config = dict(
    balance_bias=False,
    norm='rmsnorm',
    beta1=0.95,
)
Below are experts of layer 10 (counted from 0) of a mixture-of-experts language model. Rows are named router (the router's row for the expert), gate (a neuron's input weights, with its number), up (a neuron's input weights, with its number) and show model dimensions 0-63. Each number is 128 + 24 x the weight over its row's rms, rounded and kept within 0 to 255.
After each expert's rows: a language model's description of what the expert responds to. This comes from a sample of Wikipedia text that the model never trained on.

# expert 18
router [158 141 121  83 120  68 143 126 150 142 154 140 136 132 144 121 156 160 133 154 105 125 118 124 106 137 168  78 107 130 123 146 133 117 120 132 130 106 116 122 122 140 143 122 100 151 135 165 117 115 110 138 144 126 118  99 194 117 123 170 142 109 109 112]
gate0 [ 97 136 115 116 129 151 131 143 166 123 103 100 148 126 112 144 162 115 130  92 160 145 174 104 122 135 122 140  72 123 110 114 142 150 166 135  90 120  98 145 116 112  85 143 112 120 160 129 119  68 110 175  89 122 144 129 144 109 111 127  81 137 136 143]
up0 [112 157 110 111 116  64 103 112 133 128 186 112  95 145 128 138 109 107  99 109 101 116  96 144 122 146 123 124 125 165 115 132 160 127 145 121 125 136 151 121 160 115 151 125 106 141 137 116 132  93 174 130 122 152  93 138 155 106 119 130 131 141 131 125]
It responds to: Pieces of given names in sports draws, cast lists and biographies, such as Liezel, Lorenzo, Ekaterina, plus married, wife, husband.

# expert 24
router [162 146 136 182 132 118 158 161 189 113 124 152 142  99 142 137 111 149 117 138 148 115 148 126  99 126 117 133 138 147 122 121 146 138 133 112  95 124 143 139 123 122 126 101 149 139 139 158 116 114 128 120 152 131 102 105 105 124 167 138 141 132 133 130]
gate0 [129 159 137 101 129 149  99 113 145 141 167 146 122 136 130 147 109 121 119 112 121 120 141 146 130 138 128  96 103 133 132 113 137  84 117 163 136 158 111 100 114 127 121  96 126 137 118 131 130  72  97 154 113 143 107  98 165 119  86 149 197 176 137 159]
up0 [161 172 105 129 137 158 143 132 122 125  91 138 151 117 130 169 135 143 120 169 126 134 146  94 146 122 133 106 134 141 125  71  82 145 149 150 169 172 118 105 175  85 122 139 144 143 116 119 162 117  89  87 120 137 144 156 123 102 109 125 135 110 147 121]
It responds to: Prepositions, mostly of, following a noun and linking to a phrase, such as House of Representatives, list of, made head of.

# expert 27
router [118 138 143 140 141  85  82 145 156 133 160 156 115  94 109 136  83 143 118 139 101 172 120 122 138 112 122  99 125 134 129 106 117 113 115  97 100 111 109 140 139 141  60 109 128 124 141 137 155 133 124 109 115  84 146 128 141 110  97 156 126 124 144 144]
gate0 [127 162 120  98 105 199 135 115 137 104 132 119 102 199 116 127 161 103 129 143 143 131 132  99 112  88 115 125  90 138 107 125 132 135 159 125 149 139 139 114 151 154 167 120 119 156 137 141 136 130 115 123 169 134 139 123  94 124 135 164 164 101 150 135]
up0 [123  72 109 112 150 131  56 134 130 112  77 111 168 139 131 101 105 117 110  83 107 134 114 159 100 134 146 137 129 119 146 109 113 120 157 132 121 123 157 180 101 121 101 125 189 105 130 107 143 153 155 136 124 141  92 104 133  89 145  99 146 130 140 147]
It responds to: Function words starting or continuing clauses: that, not, but, however, because, when, would, and n't contractions as in doesn't.

# expert 21
router [ 76 101 165 135  99 145 126 162 132  99 129 108 114 101 131 157 123  79 114 147 139 149 145 122 143 113 123 151 117 147  93 145 110  81 103 122 101 140 131 139 159 128  97 110 129 121 125 130 138 169 141 153 180 145 153 147 118 122  93 157 121 115 161 157]
gate1 [107 136 133 130 141 103 122 135 101 105 122 106 180  92 100 109 101  91 153 110 137 135 144 130  98 157 173 111 109 141 109 166 104 105  61 149 137 138 113 151 119 142 107 127 128 134 150 137 110 158  68 136 137 180 137 146 149 128 148 162 125 105 180 165]
up1 [142 123 139  84 114 138 116 146 170 161 153 115 112 103 149 103 116 126  64 152 162 131  67  94 156 125 123 121 127 157 162 142 123 111 131 133 118 109 156 110 167 154 136 109 124 136 129 105 122 143 154 111 101 127 144 134 119 150 141 120 108 141 137  95]
It responds to: Numerals in tables, populations, percentages and ages, such as 1, 8000, 6,000, 93.21, plus spelled numbers like six, eight.

# expert 13
router [116 137 111 119 120 134 156 159 124  86 141 148 109 112 124 125 107 148 126 138  97 124 138 139 153 150 139 105 113 135 127 118 125 172 104 151 132 129 160 159 150 152  94  99 130 100 159 119  66  99  86 133 117 161 153 126 149 146 110 151 140 105 140 101]
gate0 [133 180  83 120 153 141 137 137 135 125  59 158 126 182 136  95 106 114 117 145  71  90 112 111 135 116 168 104  97 146 128  92 126 130 125 115 112 145 121 134 161 133 104 142 171 134 102 167 105 132 129 155 129 110 137 132 171 149 130 141 134 102 172 132]
up0 [116 121 146 157 142  89 158  94 100 128 109 171 149 102 121 158 129 112 129 121 128  91 161  92 126 140 122 136 139 137 138 144 140  95 112 146 128 105 140 124  79 156 124 165 134 121 132 166 154 171 171  91 101  90 133 182  88  74 155  95 140 107 137 115]
It responds to: Word pieces inside common verbs and abstract words, such as exper-, trans-, t-as-ks, intim-idates, and whole words like due, able, decided.

# expert 1
router [134 110 155 141 137  94 131 130 145 139 137 147 152 134 118 150 140 161 108 100 116 122 127 128 123 138 120 135  92 175  93 130 144 125 138 129 130  80 147 155 142 157 105 117  90 132 130 172 106 133 150 152 111 124  79 127 124 144 121 150  94  75  91 123]
gate0 [149 144 122  48 119 160 116 181 168 126 139 165 121 121  94  77 133 152 137 129 105  89 137 137 135 159 100  88 124  79 132 147 163 133 132 135 104  94 158 128 137 138 112 147 185 142 163 105 111 117 149 155  98 115 128 115 121 125 159 126 102 113 153 143]
up0 [171 154 105  66  90 143 150 158 125 103 137 135 103 115  96  97 169 129  97 106 154 121 124 110 126 147 157  94  57 120 104 120 177 123  94 142 128  81 142 139 155 134 110 124 146 136 164 105 129 122 135 131 144 180 154  89 135 143  84 132 101  89 114 153]
It responds to: Nouns for people (man, men, women, girl, individuals) and first pieces of personal names such as Man-, Ob-, Men-; also pipes in score tables.

# expert 23
router [ 96  99 112 200 147  88 115 179 140 129  95 130 133 135 131 163 123 106 154 115 132 120 130 126 171 116 120 118 110 153 132 126 103  99 140  90 150 126 122 107 118 130  97 162 136 144 107 130 111 142 103 127 150 124  97 131  83 130 137 190 142 122 203 110]
gate0 [129 134 132 136  86 137 141 117 114  82 103 134 132 166  91 143 139 146 140 132 116 140 161 142 124 132 120 152  97 124 113 105 122 137  98 103 115 132 100 117 131 117 132 160  87 152  79 136 110 110 173 117 149 139 175 101 112  86 119 119 123 138 139 140]
up0 [152 124 143 122 107 124 145 112 134 152  83 133 126 113 107 107  83 101 181 153 129 121 168 122 130 147 152 145 139 137 119 131 108 136 190 162 131 117 138 161 154 118 104 136 143 111 146 135 172 161 151 107 155 146  98 131 104 108 147 139 141 139 145 107]
It responds to: Inner pieces of learned words of Greek origin, e.g. -og- in genealogica, angiogenesis, osoph, onom, hemat, plus endings of foreign names.